From a checkpoint of a small mixture-of-experts model trained on Wikipedia.
Size: vocabulary 6153, 50.5M parameters.
Experts: 128 experts in each of 13 layers, 48 clamped SwiGLU neurons an expert, a softmax router, a shared expert of 128 neurons.
Below are experts of layer 9 (counted from 0) of a mixture-of-experts language model. Rows are named router (the router's row for the expert), gate (a neuron's input weights, with its number), up (a neuron's input weights, with its number), down (a neuron's output weights, with its number) and show model dimensions 0-47. Each number is 200 + 40 x the weight over its row's rms, rounded and kept within 0 to 999.
Before each expert's rows: a language model's description of what the expert responds to; "comes before" lists some tokens at least twice as common just after its tokens as in all text. This comes from a sample of Wikipedia text that the model never trained on. Tokens count by the router's weight.

# expert 55
What it handles: Everyday social nouns, often about death, war, law or institutions, such as death, prison, church, children, school, government.
comes before: ".", " of", "s", " and", ",", "'s"
router,259,189,209,244,184,156,216,222,251,279,186,236,168,160,221,123,224,212,194,217,278,246,278,282,218,184,223,227,195,209,280,211,269,227,234,150,137,183,200,132,226,103,234,174,202,203,261,205
gate0,239,226,200,197,214,145,299,231,195,228,176,213,208,179,193,287,251,261,214,229,113,200,190,157,213,222,187,219,233,164,241,241,254,87,171,214,207,161,167,152,202,170,137,237,151,169,181,181
up0,236,202,217,201,205,177,205,127,156,245,139,147,217,224,172,271,259,188,187,217,177,229,249,164,241,207,202,198,197,211,190,265,207,154,173,181,188,162,147,189,195,125,162,211,224,139,191,178
down0,245,186,177,208,180,190,218,236,199,205,163,217,117,245,236,250,232,179,198,233,140,218,148,168,159,138,244,232,187,255,153,264,157,177,202,189,162,276,153,227,167,182,181,159,171,138,234,181
gate1,137,206,195,153,205,219,167,237,200,208,194,144,173,179,261,186,210,185,173,237,239,201,266,290,191,201,139,237,200,220,200,207,158,192,203,185,188,232,183,131,238,244,164,195,156,256,222,163
up1,126,171,209,205,176,224,150,191,207,217,212,192,202,214,265,114,207,156,272,223,231,194,187,324,217,202,167,267,202,251,230,216,144,248,154,151,218,278,148,173,287,196,197,175,177,174,223,194
down1,156,183,169,249,198,189,157,172,221,234,213,176,188,192,197,172,141,207,125,198,207,219,191,206,252,187,228,174,234,208,175,211,281,126,194,210,178,194,233,230,161,181,162,211,240,150,210,140
gate2,201,92,220,154,265,174,216,165,224,174,195,312,194,222,271,131,181,179,236,124,155,173,248,170,191,227,205,224,222,207,241,280,220,239,170,139,206,179,270,145,279,197,201,181,178,175,200,172
up2,174,129,238,141,224,183,281,216,219,175,221,245,232,200,259,131,190,193,225,154,224,179,206,258,174,224,187,230,161,211,242,242,183,165,124,211,219,181,176,150,211,149,257,239,219,160,195,219
down2,243,242,262,210,177,282,211,152,204,298,157,256,230,185,230,205,168,245,257,139,196,210,155,218,234,162,210,251,168,209,146,155,196,236,193,140,212,205,229,264,226,286,215,267,238,144,263,208
gate3,223,213,150,178,143,176,197,198,145,205,204,251,212,242,201,200,162,256,155,198,200,277,235,216,237,153,271,184,183,107,240,256,241,250,295,176,201,183,294,168,260,208,224,233,221,130,190,204
up3,233,206,161,201,180,237,170,219,158,151,211,274,174,238,174,193,174,265,156,170,222,263,224,258,184,131,217,155,164,161,225,288,225,211,240,149,185,169,227,162,172,204,206,249,233,107,177,217
down3,202,167,206,229,180,255,151,256,280,115,145,212,207,262,140,148,158,187,236,121,172,231,196,208,174,165,248,213,289,259,158,157,180,144,143,215,133,185,175,203,184,117,108,174,234,235,138,226
gate4,164,229,194,286,178,280,142,154,200,88,212,159,200,114,215,158,188,122,199,227,206,159,200,160,187,203,233,173,226,212,235,221,167,190,220,259,212,188,199,120,244,200,144,123,172,241,197,246
up4,181,230,206,151,223,249,222,208,184,127,221,187,241,207,269,187,143,207,260,187,169,206,222,141,247,178,192,193,208,188,204,222,164,134,219,223,247,287,221,177,174,203,192,115,149,238,201,283
down4,159,243,257,209,197,186,184,149,217,208,146,235,243,210,226,170,288,166,238,209,215,202,169,197,235,107,233,269,152,211,158,186,230,225,243,226,237,181,214,181,195,264,159,216,229,236,262,309
gate5,155,264,221,254,265,183,263,169,105,215,235,205,177,192,240,264,209,171,181,112,192,223,208,250,213,144,190,238,155,176,182,182,201,98,234,168,265,184,79,118,213,169,204,228,241,214,204,120
up5,206,215,192,224,229,192,172,133,125,179,268,195,192,195,186,183,185,174,144,213,177,249,206,225,346,187,188,241,165,250,220,161,264,119,167,191,310,125,65,205,165,158,146,210,226,214,164,215
down5,160,212,237,185,192,217,152,229,145,135,203,243,223,197,137,189,223,272,249,181,204,169,223,229,210,97,161,210,140,148,153,213,225,186,169,230,132,220,214,183,217,230,261,212,156,199,202,210
gate6,188,142,296,258,210,204,241,148,128,155,209,218,149,244,189,231,194,215,260,170,185,215,138,207,212,171,173,172,272,172,170,202,251,227,170,166,188,226,114,124,172,173,229,159,175,212,171,224
up6,185,169,297,244,201,215,251,229,124,170,189,194,86,220,225,235,177,187,221,238,186,195,192,216,194,168,173,193,277,193,174,202,235,190,253,162,197,205,100,146,112,181,208,185,219,175,178,258
down6,126,151,221,270,186,237,241,250,263,103,224,239,195,150,299,217,191,179,246,199,151,192,251,179,222,182,174,207,145,216,182,235,285,170,188,224,164,228,211,165,173,207,236,242,182,147,180,149
gate7,223,177,186,215,243,239,212,227,215,150,181,206,196,175,207,246,241,216,180,207,224,162,208,142,192,195,127,225,137,203,211,213,282,119,185,187,138,251,189,152,179,280,177,95,240,195,194,218
up7,173,159,196,169,252,208,162,194,232,157,204,160,130,133,253,240,270,240,174,209,183,194,210,212,185,260,182,227,153,174,200,192,263,133,316,267,202,234,235,233,113,249,198,146,199,218,237,206
down7,209,245,187,233,206,203,108,175,255,160,217,209,202,187,241,194,177,264,211,223,195,195,168,169,220,196,207,109,183,194,204,235,203,158,257,244,148,242,197,205,267,269,223,138,167,181,227,238
gate8,208,163,203,269,180,74,182,225,183,145,217,204,138,114,173,187,202,221,207,264,261,221,197,324,195,89,193,234,231,227,220,237,166,315,162,182,242,105,213,183,163,187,166,207,195,230,173,156
up8,218,163,147,222,184,130,165,257,170,170,238,227,145,122,187,183,172,219,194,239,242,209,247,305,238,123,202,225,252,234,177,202,196,263,187,186,256,162,199,190,134,201,154,231,207,238,199,145
down8,179,109,162,176,165,222,198,194,273,147,184,162,259,201,146,263,204,232,202,161,253,289,176,152,239,216,151,214,222,202,157,252,214,124,225,175,181,187,203,208,207,181,228,236,174,195,216,161
gate9,214,210,228,113,270,237,170,210,135,223,210,210,207,252,154,191,144,281,244,209,186,259,192,148,254,169,204,225,242,228,238,150,204,211,144,216,257,192,217,186,242,199,204,222,223,197,192,192
up9,217,241,207,190,239,246,161,206,175,247,180,173,249,140,213,240,172,247,226,209,214,204,235,224,287,140,216,221,196,232,233,192,154,177,151,228,238,206,236,172,193,165,250,234,238,213,177,240
down9,163,175,218,181,231,190,174,207,240,173,245,152,297,211,222,193,188,280,227,231,195,218,262,216,208,226,187,243,197,267,202,218,192,233,202,227,305,306,196,266,189,206,176,176,170,145,182,242
gate10,238,228,228,192,291,201,200,152,193,215,252,172,183,182,254,155,212,173,169,260,232,240,187,146,226,255,164,211,179,188,146,194,134,254,196,218,245,222,257,182,226,197,201,96,155,276,184,215
up10,147,219,204,176,221,258,154,188,139,219,259,167,227,170,142,174,252,184,164,227,233,279,250,155,172,180,208,182,119,134,173,180,169,266,194,238,168,160,173,173,240,188,161,107,201,269,191,232
down10,180,174,220,147,183,210,164,183,221,106,219,196,188,178,165,147,233,168,231,147,156,230,202,170,218,184,223,243,165,231,260,224,164,234,233,179,208,177,259,210,232,202,193,243,265,241,211,162
gate11,243,202,224,145,229,171,233,163,180,168,233,283,253,231,158,286,281,226,213,199,218,172,212,253,187,219,175,133,121,206,166,307,222,276,197,179,190,213,140,184,202,184,202,161,221,209,236,187
up11,161,136,191,232,173,176,227,172,173,133,247,238,267,254,189,227,217,240,271,144,205,154,210,212,178,198,175,151,71,152,187,197,218,265,221,200,224,198,267,163,207,189,264,199,155,267,226,173
down11,165,224,162,276,159,152,233,152,149,192,264,242,204,146,194,216,196,193,238,229,156,188,165,186,229,252,190,167,197,181,126,165,209,278,143,206,218,200,232,246,215,154,197,147,213,150,271,175
gate12,262,223,215,233,263,276,247,207,187,142,189,193,244,193,201,180,184,200,212,163,186,131,191,205,222,208,198,250,200,256,297,216,178,84,195,141,299,196,183,167,307,252,216,226,150,168,301,212
up12,220,215,135,176,229,275,215,216,232,208,229,226,209,154,224,186,185,223,143,157,196,158,316,229,232,214,192,249,279,308,251,237,236,134,227,136,193,278,156,246,276,209,246,233,158,154,206,253
down12,215,271,174,209,166,201,242,174,175,182,271,106,239,154,171,150,203,231,229,157,204,155,198,206,219,192,232,255,192,243,222,218,221,152,245,216,183,199,186,122,174,164,221,266,259,199,209,179
gate13,168,123,183,279,286,163,228,278,213,265,96,206,207,222,225,169,168,203,232,177,236,183,221,190,152,157,281,248,206,191,188,240,218,128,176,193,156,164,133,238,195,256,157,190,213,162,186,229
up13,228,196,217,222,201,178,215,246,196,236,126,262,199,248,224,189,230,207,198,179,264,190,225,182,159,142,255,292,188,197,206,217,188,156,146,195,190,193,93,269,202,244,191,218,230,160,166,207
down13,224,171,184,203,163,213,242,238,248,224,177,213,159,181,218,204,199,253,203,191,242,192,175,178,193,193,297,224,206,260,208,121,200,187,103,249,210,220,191,188,197,217,208,273,214,260,187,212
gate14,192,182,129,218,170,217,132,254,201,189,192,232,218,235,206,258,202,111,206,244,306,221,261,246,238,169,175,227,214,175,231,128,155,147,253,175,192,170,163,194,268,195,230,253,155,226,221,232
up14,144,193,138,225,191,207,121,209,188,206,195,189,228,242,247,235,156,150,194,208,247,220,192,256,228,143,220,248,202,143,242,137,174,136,204,217,197,150,214,222,232,180,254,260,163,209,196,222
down14,157,177,203,166,177,227,183,230,251,223,210,196,177,216,148,260,190,231,198,204,179,241,164,234,189,164,159,136,224,195,164,227,232,239,181,154,169,121,206,181,140,216,229,159,144,147,227,196

# expert 26
What it handles: Final suffix pieces completing words, often in tables or taxonomy boxes, such as Catal-ogue, cit-ation, pass-ages, Philipp-ines, Scientific classification.
comes before: "\n", ",", ".", " of", " and", "z"
router,247,114,191,181,223,173,221,181,241,243,175,177,170,239,191,114,210,241,198,187,229,171,232,230,194,208,171,178,214,127,208,257,191,177,218,224,129,168,220,177,211,119,257,175,167,139,226,131
gate0,251,218,176,237,177,230,225,221,199,223,195,158,181,224,155,186,191,197,169,166,234,171,267,191,157,251,328,155,184,227,205,334,181,205,159,164,197,208,247,182,210,184,204,136,222,217,271,239
up0,231,236,188,240,187,207,220,261,238,173,224,189,229,160,172,155,210,245,185,156,217,156,255,195,135,249,304,201,217,244,179,305,229,234,176,191,220,202,199,212,286,174,217,182,225,209,237,220
down0,243,162,160,246,178,161,159,183,247,147,177,191,275,214,192,176,211,225,182,206,244,159,141,314,225,156,278,283,200,201,161,187,206,204,229,234,188,131,227,190,240,101,231,252,239,142,261,157
gate1,221,253,236,208,199,231,200,183,207,125,198,144,158,219,136,198,238,166,271,251,215,200,207,284,193,201,258,211,223,224,244,198,139,205,202,213,212,229,186,200,196,192,173,161,188,270,178,181
up1,208,177,238,194,213,219,203,161,203,171,263,185,210,185,141,155,213,170,299,164,177,177,189,213,219,207,154,206,231,216,239,262,113,220,236,201,221,194,172,198,177,215,211,184,151,219,166,184
down1,205,291,207,173,226,199,275,263,195,175,213,198,266,280,227,138,201,293,224,248,58,188,152,201,159,191,215,215,196,206,216,217,256,129,140,238,199,192,186,210,153,204,202,202,183,241,199,197
gate2,217,144,163,201,154,213,228,97,153,175,277,164,152,175,179,203,287,207,204,195,220,107,228,239,201,186,176,158,246,198,222,303,239,276,233,253,179,173,180,242,195,166,214,196,205,210,155,200
up2,201,234,232,198,245,166,262,195,182,212,283,205,118,156,216,122,224,270,163,227,240,170,206,241,217,167,172,106,202,169,205,244,213,253,271,176,147,200,215,227,149,193,190,199,228,227,150,215
down2,288,199,253,212,208,244,193,246,251,177,175,162,249,147,204,201,237,208,177,201,189,245,175,144,203,236,248,172,114,165,169,157,174,191,183,155,111,221,233,197,219,162,148,215,267,137,202,216
gate3,197,175,148,228,199,236,236,136,119,121,184,134,193,203,209,215,281,328,186,267,223,223,218,184,113,162,177,250,169,190,200,219,235,160,172,196,142,182,218,139,200,146,208,143,197,189,164,203
up3,178,148,194,226,179,239,226,180,189,151,118,210,157,235,197,227,297,250,248,193,229,255,195,182,178,200,192,189,197,237,166,200,177,151,165,195,130,218,182,178,251,195,230,128,133,172,214,194
down3,176,213,253,178,200,288,215,244,236,151,189,169,183,189,153,113,138,276,234,201,226,157,186,208,179,204,158,202,129,260,223,130,172,176,248,202,232,209,167,211,215,206,196,185,207,176,200,183
gate4,161,237,179,220,200,143,243,172,119,233,170,188,170,255,191,188,195,283,219,250,292,294,225,122,156,152,255,193,195,126,189,149,125,212,154,217,127,169,254,162,209,167,216,232,207,184,87,205
up4,208,246,178,171,227,153,290,255,111,185,173,151,213,232,171,188,212,267,220,167,285,184,208,226,181,158,238,208,221,144,166,179,116,214,200,274,157,154,229,167,209,188,245,218,199,211,138,205
down4,197,230,214,122,233,282,199,220,213,193,233,195,217,159,93,215,189,201,194,283,158,188,199,190,217,143,197,162,180,241,297,147,183,196,223,219,266,219,229,302,204,253,158,191,213,160,114,143
gate5,237,174,141,169,186,177,171,168,173,193,304,165,155,229,207,191,186,192,220,93,128,220,193,168,160,196,141,170,211,120,157,267,222,185,168,218,174,171,143,213,238,129,170,241,171,281,192,175
up5,217,194,170,158,195,200,178,128,148,182,271,190,182,205,197,206,124,118,225,161,137,174,185,170,175,214,157,151,217,151,234,213,251,332,167,207,144,193,174,222,333,191,162,232,161,259,172,200
down5,198,235,115,225,252,258,256,219,264,205,218,127,193,181,214,229,213,175,224,172,133,127,250,248,184,222,213,204,189,194,254,205,197,265,207,249,251,250,242,187,184,236,211,235,231,189,202,171
gate6,126,157,181,187,204,110,178,246,185,188,162,258,158,172,161,195,134,196,245,238,228,169,149,223,127,218,165,233,147,273,202,168,143,210,116,184,166,187,229,164,191,212,106,232,220,191,138,228
up6,176,179,186,224,179,123,164,283,237,169,165,188,106,163,158,205,183,219,252,261,207,209,210,227,105,248,205,236,158,224,145,126,168,198,157,188,206,218,177,122,232,227,24,211,221,164,191,250
down6,208,200,218,107,260,162,222,185,84,217,140,199,166,170,167,178,217,158,160,166,228,246,195,233,284,206,192,230,191,176,236,135,251,235,135,203,164,89,174,182,192,197,189,239,235,220,144,186
gate7,225,193,75,235,163,245,179,235,243,165,149,184,124,261,259,226,165,237,177,197,235,196,127,212,145,188,196,198,227,187,128,192,162,215,151,213,202,163,231,224,150,223,214,147,177,219,226,194
up7,227,207,119,219,187,237,196,226,193,181,152,179,146,212,269,208,161,172,182,221,268,174,100,259,146,155,240,171,213,178,138,225,157,234,136,251,208,167,180,299,194,197,230,191,225,224,235,185
down7,163,245,211,278,265,162,238,201,156,232,262,190,226,263,212,163,175,184,151,177,223,189,195,229,158,200,179,215,195,254,270,161,224,179,213,181,220,199,215,233,288,223,186,218,199,134,175,110
gate8,228,174,238,243,199,226,191,119,233,207,171,232,204,201,197,174,242,212,221,223,182,284,121,203,166,246,288,162,201,186,215,223,197,222,169,167,121,256,214,175,128,166,240,232,197,278,207,330
up8,220,211,234,285,204,223,193,203,217,196,173,229,147,225,218,173,192,194,208,228,226,251,152,224,124,244,236,153,153,102,212,204,213,205,193,172,97,189,196,149,199,192,231,288,162,229,238,235
down8,200,199,220,199,183,171,145,241,190,237,175,273,223,123,243,171,183,213,264,185,200,224,316,163,225,194,211,219,187,236,158,250,238,257,240,152,249,185,223,134,230,142,209,207,200,213,180,181
gate9,189,180,175,195,226,283,235,147,215,193,234,155,125,134,222,186,203,192,166,87,216,187,228,263,249,229,228,139,172,230,186,192,128,174,258,223,213,153,178,203,213,201,204,163,195,211,171,250
up9,238,231,97,193,180,247,189,235,199,182,204,145,122,168,167,205,235,169,162,126,207,210,158,164,204,189,214,118,205,230,223,217,189,178,252,211,176,188,201,152,269,196,221,153,198,188,192,223
down9,260,120,161,207,197,167,226,160,168,268,213,173,259,258,164,244,175,131,266,201,202,154,143,194,188,191,224,143,234,210,185,159,168,214,171,187,151,209,206,150,201,190,186,125,151,272,216,201
gate10,178,117,176,157,252,193,190,175,193,144,255,154,140,176,150,180,201,180,179,197,90,226,176,175,201,154,184,184,214,152,161,218,227,200,254,182,218,278,139,193,214,219,167,258,162,158,193,181
up10,232,195,167,222,199,157,216,220,194,177,244,119,158,193,86,183,130,173,250,196,158,199,209,191,225,184,216,165,237,166,198,210,224,194,266,221,245,289,207,157,203,167,261,287,205,189,191,162
down10,181,141,230,188,227,213,176,111,188,192,292,201,184,197,218,201,252,214,197,146,267,188,237,202,217,202,254,213,172,149,145,201,196,88,235,277,246,165,194,222,183,145,197,220,185,171,185,142
gate11,168,183,126,265,154,209,190,190,148,255,159,189,207,192,248,175,231,196,230,227,186,242,204,141,234,202,270,122,236,216,230,185,132,147,179,201,193,147,158,182,199,230,164,190,222,201,277,254
up11,199,184,161,241,147,256,184,146,159,248,171,234,215,192,243,174,243,242,225,208,104,189,210,182,218,205,205,210,241,169,203,194,138,154,183,211,187,193,169,163,214,225,201,169,219,179,192,239
down11,258,187,194,198,235,272,153,155,179,175,136,103,209,222,167,222,204,172,240,223,147,167,262,312,228,214,143,174,219,260,151,172,230,264,220,243,234,157,165,183,184,257,135,266,200,145,217,154
gate12,190,264,183,245,195,187,179,197,122,203,261,272,175,213,110,170,217,130,213,162,131,262,242,208,179,244,210,192,201,165,216,235,193,202,229,147,238,208,216,219,107,202,163,206,123,181,82,101
up12,170,242,213,225,181,246,225,253,123,175,261,280,183,171,137,212,217,155,209,167,178,219,215,206,237,231,202,206,166,227,202,279,205,200,221,149,259,186,258,204,167,214,183,218,134,151,141,120
down12,203,182,254,200,229,212,178,236,170,192,221,204,144,159,125,224,173,243,230,179,200,213,149,191,211,234,216,293,189,212,157,176,195,189,186,148,202,227,159,275,248,164,198,221,229,243,139,262
gate13,221,250,268,144,182,274,154,201,221,270,221,209,192,188,225,238,165,173,183,176,267,191,276,131,238,260,203,227,255,149,159,192,167,218,163,166,180,141,228,201,131,192,262,161,135,240,172,189
up13,223,241,219,165,190,256,152,209,199,207,231,194,160,201,216,161,178,220,222,147,238,194,203,168,180,239,212,205,339,133,123,151,216,195,150,214,186,154,193,140,225,184,241,164,186,250,127,212
down13,204,180,331,260,266,186,227,191,172,172,181,181,204,215,251,216,225,204,175,216,186,273,162,275,173,151,216,121,214,183,145,169,250,235,246,222,229,241,231,190,119,157,208,196,245,227,184,131
gate14,207,228,123,327,174,190,189,286,183,213,215,156,214,215,190,226,257,187,253,176,199,175,243,141,217,261,284,234,197,145,197,269,193,185,192,106,147,204,223,156,221,197,179,192,237,148,240,241
up14,193,162,138,271,188,142,224,299,177,188,257,147,225,188,226,209,269,208,183,171,179,173,138,191,158,221,227,208,165,176,151,304,191,166,203,113,180,272,176,170,154,219,167,209,245,184,269,217
down14,151,227,167,294,192,220,226,224,235,131,192,232,152,154,217,235,214,140,137,192,231,215,159,206,157,150,181,265,175,208,203,199,164,134,221,145,286,203,239,219,176,180,174,139,165,203,257,253

# expert 2
What it handles: Object pronouns and nouns for people or communities after determiners or verbs, such as him, them, the player, club, town, family.
comes before: ".", "'s", ",", " to", " and", " of"
router,172,222,155,212,207,242,207,198,213,219,235,273,148,125,188,249,198,214,219,234,227,249,228,163,141,188,203,221,279,264,213,194,271,207,181,219,130,224,120,211,153,133,124,178,279,152,230,187
gate0,214,184,289,212,194,165,233,259,207,151,231,217,216,199,99,243,186,197,302,203,192,240,221,155,211,112,202,234,180,203,168,181,185,179,233,203,171,122,127,214,246,258,209,199,198,169,219,106
up0,170,105,240,146,242,219,289,266,220,189,202,234,158,188,201,231,184,248,232,188,251,230,179,195,193,187,253,178,210,201,118,186,193,206,259,213,192,239,215,258,198,309,218,208,220,207,201,190
down0,261,178,178,145,225,156,127,155,185,333,144,172,232,164,235,134,202,208,155,168,191,228,170,171,241,237,219,182,184,215,232,196,177,147,198,219,168,181,257,202,238,147,248,143,242,290,198,198
gate1,236,218,234,184,220,138,224,210,207,255,287,216,146,231,149,214,225,186,227,200,231,191,204,239,240,165,259,207,208,222,116,234,238,165,229,116,219,202,189,228,218,251,229,260,235,234,223,187
up1,194,160,225,201,276,187,155,232,161,222,304,195,159,159,173,212,202,170,159,166,234,206,215,242,182,213,246,148,216,211,70,150,211,204,204,193,217,210,182,220,209,203,246,249,209,218,206,159
down1,231,224,248,197,169,202,252,203,175,243,139,196,156,176,215,173,181,171,222,212,210,222,174,183,227,200,180,159,221,272,194,234,263,207,211,222,190,228,240,169,215,223,242,155,198,233,217,182
gate2,215,173,176,163,182,264,211,214,276,193,194,283,205,205,202,167,197,187,152,238,173,183,235,192,195,122,291,197,146,155,152,246,257,264,208,202,174,168,172,194,205,252,214,167,208,207,206,219
up2,212,145,114,184,217,211,247,197,226,230,190,259,203,189,150,180,191,171,171,211,189,228,222,207,195,141,283,224,146,113,168,220,213,250,213,171,188,160,169,147,236,184,236,147,212,185,188,201
down2,149,180,212,190,202,237,243,243,278,229,178,132,170,203,222,200,240,183,125,184,142,213,241,217,226,221,182,183,191,215,192,217,204,238,116,199,190,181,237,250,360,167,251,199,257,228,168,254
gate3,170,233,202,192,173,153,182,228,164,141,211,208,154,216,200,172,251,239,193,204,234,192,168,124,122,228,152,229,202,184,274,209,212,232,199,221,233,211,210,155,230,180,242,255,232,174,170,238
up3,263,248,279,187,129,161,170,214,174,186,195,195,206,186,253,180,212,155,214,201,175,230,190,173,238,195,70,197,214,160,213,156,210,165,240,161,231,142,273,232,232,209,213,272,206,195,215,264
down3,94,231,230,253,152,207,157,168,242,238,272,269,210,185,175,172,223,165,186,191,241,254,180,169,189,185,156,197,206,115,228,223,293,179,193,169,215,176,294,178,212,186,278,244,187,155,181,178
gate4,279,264,135,251,211,137,101,208,261,256,308,182,241,218,182,277,185,203,203,215,205,196,211,120,260,148,203,241,248,228,123,211,185,251,208,123,193,201,184,239,180,254,151,262,227,179,157,130
up4,209,190,109,212,266,222,197,227,285,310,289,188,221,172,201,273,184,216,158,242,236,220,265,136,281,143,219,282,185,233,169,189,170,231,213,141,163,208,190,220,146,192,200,212,215,202,206,177
down4,195,136,105,192,136,151,202,249,270,212,294,214,148,254,192,264,237,181,257,203,197,187,188,168,127,153,217,267,236,256,198,184,152,216,191,162,220,212,208,191,199,239,194,243,174,181,132,166
gate5,183,136,282,204,210,289,160,236,233,196,171,165,241,237,206,174,130,145,122,253,241,180,202,261,134,230,209,105,155,228,204,134,189,193,189,260,154,169,186,254,159,202,191,211,183,129,240,197
up5,215,142,227,153,239,182,188,281,229,119,198,165,117,201,192,122,203,181,189,187,263,226,183,259,160,204,179,141,222,249,230,163,163,140,177,261,178,220,172,214,147,226,273,209,194,218,219,178
down5,209,222,170,154,145,191,214,170,194,184,231,189,202,217,172,209,261,213,243,183,177,156,129,80,239,186,232,252,284,234,142,215,205,186,116,180,196,212,232,199,256,257,167,164,131,239,202,127
gate6,164,186,212,271,191,196,193,225,178,246,207,146,213,202,256,183,239,270,227,233,196,226,175,146,151,139,171,221,269,187,217,240,201,213,236,259,216,232,199,180,189,179,261,200,237,165,239,197
up6,206,135,197,256,233,204,191,199,192,212,150,177,117,194,225,217,240,300,224,230,201,200,271,181,257,262,161,227,232,166,198,245,163,191,160,191,199,195,198,172,179,181,224,229,230,243,254,260
down6,191,211,168,284,230,208,197,197,184,207,315,233,222,168,241,191,143,286,236,200,208,234,165,135,240,146,212,216,195,173,140,194,161,230,176,204,203,214,189,196,222,147,282,286,202,201,243,257
gate7,147,233,238,161,224,223,140,239,166,159,272,191,193,199,199,162,165,251,164,167,181,218,202,155,201,220,226,216,209,247,213,171,207,202,235,284,192,128,242,212,212,140,136,260,189,149,229,169
up7,148,171,261,200,246,163,154,256,194,197,278,161,119,162,147,159,194,246,169,177,270,297,177,182,242,188,192,171,171,215,185,156,176,199,252,236,186,170,221,176,135,171,187,263,215,158,157,115
down7,228,244,231,219,165,150,161,189,189,251,211,211,154,189,169,160,184,295,205,245,138,207,243,233,247,235,196,153,191,201,247,215,194,210,198,200,186,172,137,169,259,119,181,160,211,199,238,241
gate8,189,133,204,155,229,223,284,149,177,208,179,194,177,294,169,215,188,216,257,166,219,223,221,219,291,195,110,219,212,268,191,192,187,206,228,182,224,206,99,166,168,186,195,156,183,225,221,189
up8,156,236,174,155,177,255,211,194,195,164,175,206,141,235,187,167,217,152,237,191,168,195,216,213,284,225,229,228,224,233,183,189,211,247,194,243,248,186,117,237,141,225,176,159,190,265,233,215
down8,213,211,245,222,207,279,218,156,192,214,161,165,150,133,151,204,167,236,212,246,126,222,230,194,219,203,316,209,170,253,240,208,155,238,227,270,164,192,218,228,158,140,210,153,210,208,173,249
gate9,160,239,181,272,290,246,263,180,189,175,217,212,74,165,284,259,209,274,161,210,247,242,163,167,152,272,207,203,177,164,247,188,180,200,149,289,194,231,140,119,229,171,233,190,209,171,231,237
up9,181,234,196,261,206,203,175,219,260,216,205,168,138,116,186,174,225,287,202,193,250,229,190,216,130,186,187,195,148,203,199,177,151,180,209,172,202,216,135,182,178,149,214,204,196,207,201,292
down9,192,174,185,230,214,182,210,178,176,190,226,265,215,252,193,212,179,246,140,260,119,238,242,246,142,224,203,187,164,150,217,129,207,216,252,206,200,169,158,195,190,139,163,245,210,205,188,168
gate10,210,254,194,217,138,178,275,166,158,173,231,228,216,127,150,205,172,179,125,197,158,241,249,259,265,177,217,172,179,240,252,229,212,214,203,245,142,228,247,251,200,173,267,151,170,146,79,258
up10,173,150,231,182,283,279,260,223,133,230,233,222,183,119,207,189,198,239,148,167,208,234,255,257,201,229,205,243,178,216,222,256,178,181,194,141,240,166,199,307,189,166,256,175,214,144,174,260
down10,226,146,260,140,210,227,164,144,227,200,211,280,212,197,225,143,184,231,151,162,263,204,237,227,182,216,248,255,206,131,174,204,182,212,221,175,182,182,246,209,167,285,163,246,208,178,243,183
gate11,250,139,185,208,161,226,161,256,269,199,82,263,188,219,261,229,221,242,103,178,219,229,209,310,228,177,185,277,179,218,118,153,206,192,174,208,240,262,121,180,155,209,183,140,169,233,191,246
up11,256,130,185,233,123,204,240,242,229,185,140,224,130,232,270,207,244,141,174,141,250,165,216,213,214,180,161,149,193,211,214,241,177,214,226,204,199,295,181,225,178,204,180,230,149,213,148,246
down11,152,234,177,254,164,216,215,229,238,204,201,158,234,206,147,161,195,270,185,227,236,223,218,215,221,218,283,209,251,259,234,183,215,192,197,115,179,230,171,149,164,258,178,278,253,267,249,196
gate12,124,233,214,127,153,181,194,141,226,206,189,192,271,188,193,175,202,191,230,226,241,251,257,176,256,218,196,216,241,281,119,225,168,127,225,252,116,236,255,321,212,203,161,160,238,186,197,233
up12,180,222,180,172,196,104,252,142,255,229,176,134,231,202,190,240,197,256,179,218,167,218,234,194,254,205,205,208,245,230,177,252,134,140,224,225,156,185,101,220,284,183,167,203,202,190,177,233
down12,152,206,194,178,177,219,193,211,244,189,161,152,150,197,190,279,224,176,208,211,182,238,253,170,242,229,315,198,203,307,197,188,258,158,220,174,176,179,203,206,204,134,154,236,206,196,229,223
gate13,150,234,194,207,236,212,252,245,137,267,246,167,245,183,227,228,255,214,176,202,264,210,238,198,244,142,255,260,188,232,229,208,166,193,223,94,216,203,209,237,141,104,126,181,201,227,249,139
up13,208,212,154,203,175,265,243,203,166,238,213,118,205,241,256,236,266,194,187,184,235,206,267,205,240,135,241,238,185,157,284,168,192,240,203,135,275,228,188,204,146,165,201,154,219,223,196,236
down13,224,166,296,157,315,146,211,167,225,299,166,222,178,117,144,218,207,186,155,283,190,185,200,223,224,181,242,207,233,120,122,210,219,197,170,238,186,161,155,198,200,264,240,223,183,185,150,205
gate14,243,190,110,218,198,193,142,291,217,135,197,230,191,159,242,273,190,176,94,256,256,200,142,236,243,173,259,191,88,167,145,130,238,184,237,260,184,177,137,212,229,231,197,196,218,171,177,192
up14,244,119,112,211,208,217,203,215,214,119,202,212,143,230,179,191,160,180,165,206,185,242,144,241,221,247,172,204,172,155,134,222,210,176,171,244,220,275,181,243,222,210,163,165,225,207,203,172
down14,150,205,174,150,231,171,213,209,194,239,182,182,236,196,184,162,202,170,147,210,194,114,205,148,141,222,151,223,264,169,204,158,157,269,197,169,281,167,171,226,163,215,254,178,201,213,229,161